Below are experts of layer 4 (counted from 0) of a mixture-of-experts language model. Rows are named router (the router's row for the expert), gate (a neuron's input weights, with its number), up (a neuron's input weights, with its number) and show model dimensions 0-95. Each number is 128 + 24 x the weight over its row's rms, rounded and kept within 0 to 255. Numbers have three digits each.
Before each expert's rows: a language model's description of what the expert responds to. This comes from a sample of Wikipedia text that the model never trained on.

# expert 31
It responds to: Place-name modifiers. Words after the, of or in that begin place and proper names, such as New in New York, Saint, Northern, southern, local.
router:143126126118145132121134121138104131118101118137065119138171133122142128169080094186121148122150135144123122152132116104139150156105153100116111150133121166150116141123121140118140165163123128119081141135096176171151125111129188109160096097138111152142105077135108155087086142149141105139
gate3:118124112150202131142158167147131172130137087136123162157179123153125119141104130124091137166123140134123132155128179161127154209172136122135100144136110127105109135133114126112105127135150147133128153133132172165139129121131127132138171191153142119161146120125130109134114112129166115128
up3:111181172092109116105141090110130124095148198165144098116094156106153146162127111131161166108156113158130126149113113134097143068073128158107170139137154144135126134124101155153145106174106098155130124142099087133120151131139133126141125137132131131149123120126145161137163131137127135126
gate4:149115121111104084126093099147119122139125142176172126091120124097121099137096112128122138112153112143121132136150145187139166117132154093126153137117069116095133127115153095098144132107082168098085104121139113111118151138150151121117146135164076126137106102141091147158122157119092095137
up4:112121152147104106120112107170118094114163099140109144167128116133142160121107099127120142102161048133164148138145156075094124172134123141109151103108152131130093096132097158147094172135123133144095194112112150161146141136144144103129154144142108145127125104136105116136132103102134139117
gate5:100116120120130141100112130120133085140143128135135110114136101125090153156160106179132102081147092128142115119115111148155144193126114115127119101136152156125136097115045117142104119093138112163136145131120142106189121141094114127110148064156128122122124117101130142160099091123147131136
up5:140129117133126152117170133124102151114118115109149159119131121126120081124086134148138139196118146147123175123100179159138123120078140124098153132162131128110128079114112113132178158129082117104117124148136067100111123084122141119105120127159114178137156112112127120133111171132131115161
gate6:086118136132121131136113146092095120097165116112167096142137121104100119119113128159128185147123117141109147119092118138093084166121154139144145131126133108115160098125102128119105125098121079120156123106110172101145106107080196103128122130113102170141136150090148122162131165115142159142
up6:136168152158134101142160104126128103121138138148116130101117122148098144172124136125112093162141126127142131163152149101104144093139105121134115129128121156150124183136177119182136119148141165103170180119120079170092173101145126120147139150121140086100123119146114098082126114161138119106
gate7:107135130152127152168137108134070177148130113138115155097128148097144124146154153161144124115151176137097079164104136116140146142154130095134100118137155118142129143098088123133142120136135103174123126143141113141181115179088155137115102133144097104145114122153095139088145127102119104178
up7:128099083112158102131117160110157117148106144128158123163118149161113146150080128128124168112082123161133106097136089156117132160125111128111108122143100098078100113149116108103119142124114120142144126101050113110102102089146139118128110121110137103125160149091180111121140122144122162096
gate8:106139087102160117075145119123126122147119114141082129110146133176113109166121104151171168163151130084086125119118176138123149152133118102132134147132078141159107152115118116127132139160124153132082149142106148150094117115112173116145163159163144162103135093130112124099138105104110132113
up8:111122082104123101100104132113138133159110129153102137134132117157103118163142083154157139158184133107083148134129166098122131112162139112137135136160075146139121168133114139145140162163152150120108173120095155136092117136121158107168165158114160151119158116161121105117119111082111131113

# expert 2
It responds to: Coordinate and measurement symbols. Symbols and punctuation right after digits, mainly in coordinates and tables: °, ′, ″, decimal points, %, km, ft, invisible markers.
router:127110174107157111146123112137122133096123130124125123133140175126150156124109163163106125100134140133111117182095086136117123148112119126131141127202120146146150140129146112120154166120119121092100188109110165147103133116099137106175131095160096149078113128106085125122129173130117100117
gate1:083111142161157101106110074134128111139106113108120140107088140116100144151134127136149105153112130139109118058107121162107110143125143111118090133167110157119147166126113177137144132144135133146135181138119150152114131095095148135184124102137143137070132170118112157116118150166114127105
up1:132146128139117094179101113120107133098162142159125155111131124167102116131157060113135090111130141142132099191145114112145175127177145112132127145140128151116100143116127134111115140133158141128095079149098121115150088133120155111111120104137131160138130074166150098146131132090167104136
gate2:166123115130127095119107129150117151131083084149157117143124134128138132094139171124106141161107109124086104166113158080123133113168161165126163175132159124133111170122117138112105114127145205127135169095143112153117148123100132156127152113124110088115123134093133125079120142151130105138
up2:157136138104136128121125148142098181158090128127111138141110132166144110076175162131113133123137131124103103145120132096128105114155121143113141136115130121126166152139104075116117130108118131147105144099124122136091172114124195148136117156150137079123110176125080142092098185154113110132
gate3:166138098105092136175129114132126134117111125129163110073110177094129150141118120165118167079109107131113116162147132172141153140095150122056133141125135134145165128098146133136114110108156124122179121069154141096114131125103124140139153095113093156112134107142112142141120123106107111126
up3:131159080153106119135165090112097120152121152149086115134163062177125188150135118138123161124167103154144140143124109107124146123149146093118121123161084109160174157114119137089101142141148146167156131109135113128095122130119116129124155124111115097108111123108157115135118098114144109093
gate4:129091124166145163111093127121102122117124149118139115145137163147114121122156114123117103142181133130112112090111148163127118117127102151135137111114127081130118115160153119139087128143106119129065129132068138100145093124144137113158144068191180138115098147087113104133110111113121108156
up4:145120137118144123139123106121140125109097121098107168126148108119145104150130116071136117148131127121120148140210082137112172131130136098120138118148122134144128152062114126138151103118128134136155138160131120140122126134126144094113100159091145143139167106136176142076183159181125158108
gate5:104098122100166149166115117091112168121095153115139116147110156081147111107154116158135156106117129099125136102109113121135132145149119132123103137158174135133144125144147132145170169137138090082099168093138084151081116112091149136140135135181137169121069120140109111147131135146134128140
up5:096128167099171143159121134111104162109094163080118110158095127126126138079146113081139146134119102097130113127137081136113085122139114144146082140151161104127126115132157145140152177116144092097151148129119121080098125080086113111130129146138100140126132148168123118122093155114134138130
gate6:114161118133161108141126126160108111119132113137095112107170149155137162121104123115164094098089176144108075141172083074135110138124141153117101119147137117131102107140144110153107144059157146120110115159143114147155178123111154145134120140113139127119126129150101153137145173131169137112
up6:122163157182144138108149162178127142132107159114141136139109132112091156111174156129113130143129105126159158129076146117120112087138176105159119096147145150155164129109134146107146133109143135140142155072129145150115100116159155107137121139094153069158126116161122149104127136122141129169

# expert 60
It responds to: Passive participles and prefixes. Participles and prefixes after was or were, in passive phrases like was launched, were exempt, was eliminated, made up.
router:117108176129135140145141124108118125121094108154118126131151169125146176129147128153122134092167136143107123165153114124117162139107111082110148149176106126138111106126146145114117169115144131102112150115115113129147119074130140134159097093152131158102102141105046098144135112089120131184
gate28:164151124154106178162145154138110173121120154114169144124156182119135136128101113135129062118154151162144156143169141126149186094121143141131131145092133090129106125124129138090146152088151124156162130104130142079137153113106111149121107132123119138111110131160092143141141091146120106121
up28:099118132142100133119126126129117150148097156122145143104134136117129125136161106152092102090159120146135119168116159133138190093150138132139111135118146109149116113192104111073150139089129099167135144125127148145103108127148119143079127145133101173159091140156143117122147079156072128146
gate29:102076139106129085090114106076121124126122150124128143114151128114136137114124102151115141141113095125109096137143146130117113088085117104147149115132155141110098136177146094143117117091081106138122120114110121127075111131094140129133123118176098184096138173133098121155105174123107170128
up29:168185114130178120164153130136113138107159088165122148156135109106121148113139135107148111128138145147149137138127140157125131147136110139117174114167168100146207118120121161112127120159143140128094129134122150136145130132146089147095144140076128098153121103104174094102126103153144148104
gate30:106122120146136111132153132147106113093122124177105134162154129169127115129144103130189110134130115108130117127130089146111116115119123143070085136127083094167135125149156137119092099104136121099147132095130172131126130088071125166163117109123119131086117142095129112109094146077128146094
up30:132087143126145170126118136126101144122083103170118123156130115147155087102114136102089169083103094134130105113123120082135137174113106115111128118134108113105090160158143100119119144129092121095109123105146100150110111123122100138135130189102099098130131141083139110175140166122132152101
gate31:081130150134111169115151129080139130146092159114121125109136099134136137103172133136137138121170132109114059110130116147122165106090125135099135158121122086147119108126135094140138131129115118130112149105116091127101134095085128119175164114153160111084089108113091130071116105135137147152
up31:137087123109146139129144107170119149161100117132132108117126154099164133138138149145138130118133088163139138139124111147124078089131162119154147112140107131139097079127063162160124108135083100123183133097121135111141143144146071165133142121128166129113095092124140155158136140086152125107
gate32:133109135121129131115179138126146134139124126171136161081166110121131154119125146187164106098114151152120152124129096125148141140147162121125173144108146088134094150142100139126101094149149135111110146096160095136130107134112136112153093093114157151108104106084110106119096064112149149095
up32:153136106128108116100134125120145093136123171103140127145144118101089127128145120077141112151105137111136115129147137149124106113113139113072117138158175161142117146157108121164117119130112114097119147151133150162155111118175155081126126077117132095108052174128136132132087127118174096125
gate33:098143160138110139094143114121127146134104160121129070160109133131127133114151160168130134127150117178154134143144152114123150113116109102123122154161104127126106127095089123096159148103134115106153133103134073133159127101125110139105143107149111155131086142095076114119061092081111122159
up33:124108100149167110160150156134134117131145091095104162145101131138146195134112102081087114115133164112119166095145128104126092130134127120145154110085181113141099089145145160168100106133086172115096110156124156151113107150115152102135128137133106138136141116132144108145109125154115148111

# expert 29
It responds to: Brackets, slashes, math symbols. Opening parentheses, slashes in URLs and units, and LaTeX symbols like \, _{, ^{, as in www.in.gov/ or bbl/d.
router:146110180083171119102164140120115122078126099154143106114140184132103138152094138143150127125146135173110098158129123141136133132124146145118180129157131160086141141110130118098153163138079100130142161149118146144106109116135149088145132084143096151150128131147112095130130127165087107135
gate1:158149101146141168099121114107075109066153130127179114138132135098110163112107130138133129118156127110074110129143160132168139082140116099149173103122130098145098133165126133147163132137124120133151146138104122147097125112113143152088069124139111137140100124129125109145129116176130081104
up1:138123131121121161128121160128110125108148146101165116154129161143126115133146102115102158089112136142125116140101158118136129132053142094137158116148152100146112130124158115149147138136105084114135124142102104126081129093146082119133050123119099137144088119150128134176165164181114131119
gate2:112111146131097121156113115051100160088094159094152117096099143142096124110132128138126096157110165142152144131139152114107162122142141104120115153116114127135139113157104153123157137111137149146102159140126056137098121139113136139150127115120131118175123157167092178151101152100116121156
up2:147130075110163148130171104136128159140135102169127106135102110136161103126112131126155158090118134149145091107108098111180137110117128120100106125131134137149138088118140129177132146115137139116143095125105105129108117202136131116134075133111127162112142161116147062153137087142095128129
gate3:109142157125082145150167118143172135143112117129088133148089135152103165097181098112130133133109137147189081124128105133136127137093140149146127082131143112143105157112171115146174110127122158096155143121126100107110121127148145096140131092131158157100117137136110136106142094162093112092
up3:148176167097158135100112127097119131135133141123140137202126086192097132164144115130112143162135106111124179133141140106111123108133154109146147071098104144087144113108097141125122153150114127131147127135098120121145105161138151137106138149093136090153144132115120134121070132148114098108
gate4:153104144150089105086118186126168125126055120126137130148134109134113144110136122111108145123175164108128146108128079166107137119133114152110129113157144125093154127127130087093102134135136080138120185142115125110129110135098098110118146118131089160106150109172102135095142126124121140166
up4:189146105121088085110119116101173150139062172169121179152156134127146116121141110099154124111109078121118098102141109156135126101116123138109122109164149127090103134145154143122130091149131105135133102161108088099135146135159128110160111144124097135095136132148140151112151114094127125122
gate5:166111145104132125132143113106146137129058137110076097094135123163130126159127125132101129093134163127168124145100109115118134120139129196106152099167131090121157155109144169108137153112096115137134127109118084146152108116134098102119138119120160154114139109154086097105091180125137126128
up5:144143143105138131094165104151086104112106107146118142130156129069148116127101143131163122121089075131108120144159102106159137115115080108141130165117145106141124128149131144123102118119141125103167090106112146128144162115145152135115138115143153138163102119088053133177141082133107135107
gate6:099091111093132141183128153146162104073104133117106154117161146120138151092079143136170136133125121112121139117135125152162134128151167114124157122130109150114120147106128103136087105150084102113162102131133136120091110167113146102141082141162136160117097171138095119176100131141128106137
up6:149138174149126087116122147132141150150145120128110150127067124136125113151160143103115100180114101157177135138124131097112148149097132146148110151166122060145169145124165115146143128137133124131121154150133135122172159153144166133134149118114120115113145110123137126075135086144166168085

# expert 16
It responds to: Place and category nouns. Common nouns naming places, routes, ranks or categories after a modifier, such as region, place, station, line, zone.
router:139114152088176120100175118106154171087117107100124105099160128149119141184084146135144130106140131155113113166133098110099105162103151117112130166138099171127130085119148129117161154104082130122099158136126158125119097129107126119145115126170110167140113121122099110149095157138112137123
gate23:102126156122162112111134100128087209101122121126121144173118171167096103149121170143170127134106144126128101133130124158111119128085132169136128142182100129113144102137129120109162129149127139160091187109099144086109159097116124141133112127148126094109117104124115139140152146140134153125
up23:131110111140095155157100096119149090115111131145160127124127116154181155144164175114177129147151121106182130166098119115141160107088154149106144124146142132100104137126099151107151118123141109132139123119136134148149159147100150129100132103132153174116115095116151063133163154114095164131
gate24:101146128131146077123137139146119185088139109165110099102114168121139118104110128097110147127150151147099093126125094125123117154141111113140146150066096126155128104146143149133120096129124106122117069108117109140130145123091145163141169154132115182146163137088096116123080125144135145103
up24:153114150131131122140137150091103101091138132102157156119109120122100143154136137142124138160091121124132106109137143156113099100142140150147149176130138163119170124103149138118161091144113144162084169174100157147139113091141072129172158114147172137133095158183141118154153132120119118118
gate25:133126108134098111104154152116149100160127148075090089132170111137104124125139150101144179132081133151133131104114108130135111112104105067130128111163136145157129137138137166096151147103134110163121184183128152138122107124157112124143124070149088139111155136127145157111136145160118137134
up25:141092154155117144092132117170072132131128143161131127126131141129176130131103101122067113147157119111120138120142185142139145154131157108133126099129140095120138157138115109173118133150118121106100131156147144138162127144141128068104137161123130044133125116140112130099144156142144105082
gate26:089111138151117147150151130144131122145101157128121140171099106102103133101118101148132120131142087141142091146124140085114108141092108125081150140125127125168154126077131100149125143094111120097124151083147166120152125118126126125116116150154131145171165110129156133163073165071166112101
up26:125115143145136142154129119142112140142124119092138125121095132124103105096105137144115129126145111150131115155129129108091134131092093111076174166115134135166184102091129092177107146088122127113145134088147151122161148112143149125096138143156132145131170085132156114124078180090168126113
gate27:166131147115135117129149114106145124128116107103151153147149138128159132114161131136114109114124110140078139123139123146108121140133167161141143131083115080158140073163132137133172071155079135103122166135151163175100112117118160114095171086148120129153142126120108076133136149095146136130
up27:130090119122095165128119132151123105152129149116104168161094098163123119133138130142089147101129125106106170086146141105138113125104160098139134174134135105127161113158142083144162102136114143110147100171097076080129069108152155129138153098149107131097139127143130148114141139114141145094
gate28:119121157117128141131117165131117099124143082077131148164135130143175129112119123124122103106138137121137129172170085096127130074121130108130091158130137118140108139156141144112121089136121142119085116121139126097105101127135124135105102122123169146158055127105092127125089124107071082159
up28:157076142090097153113095137159121137107176124101124149153145148151145166119073150160126137158112137092124132134154107100095098098095132135147100149112115114173121146162160132129104120114106126142104110108134126118090115142117125128131107130116117115134130095119176123110141137095050137162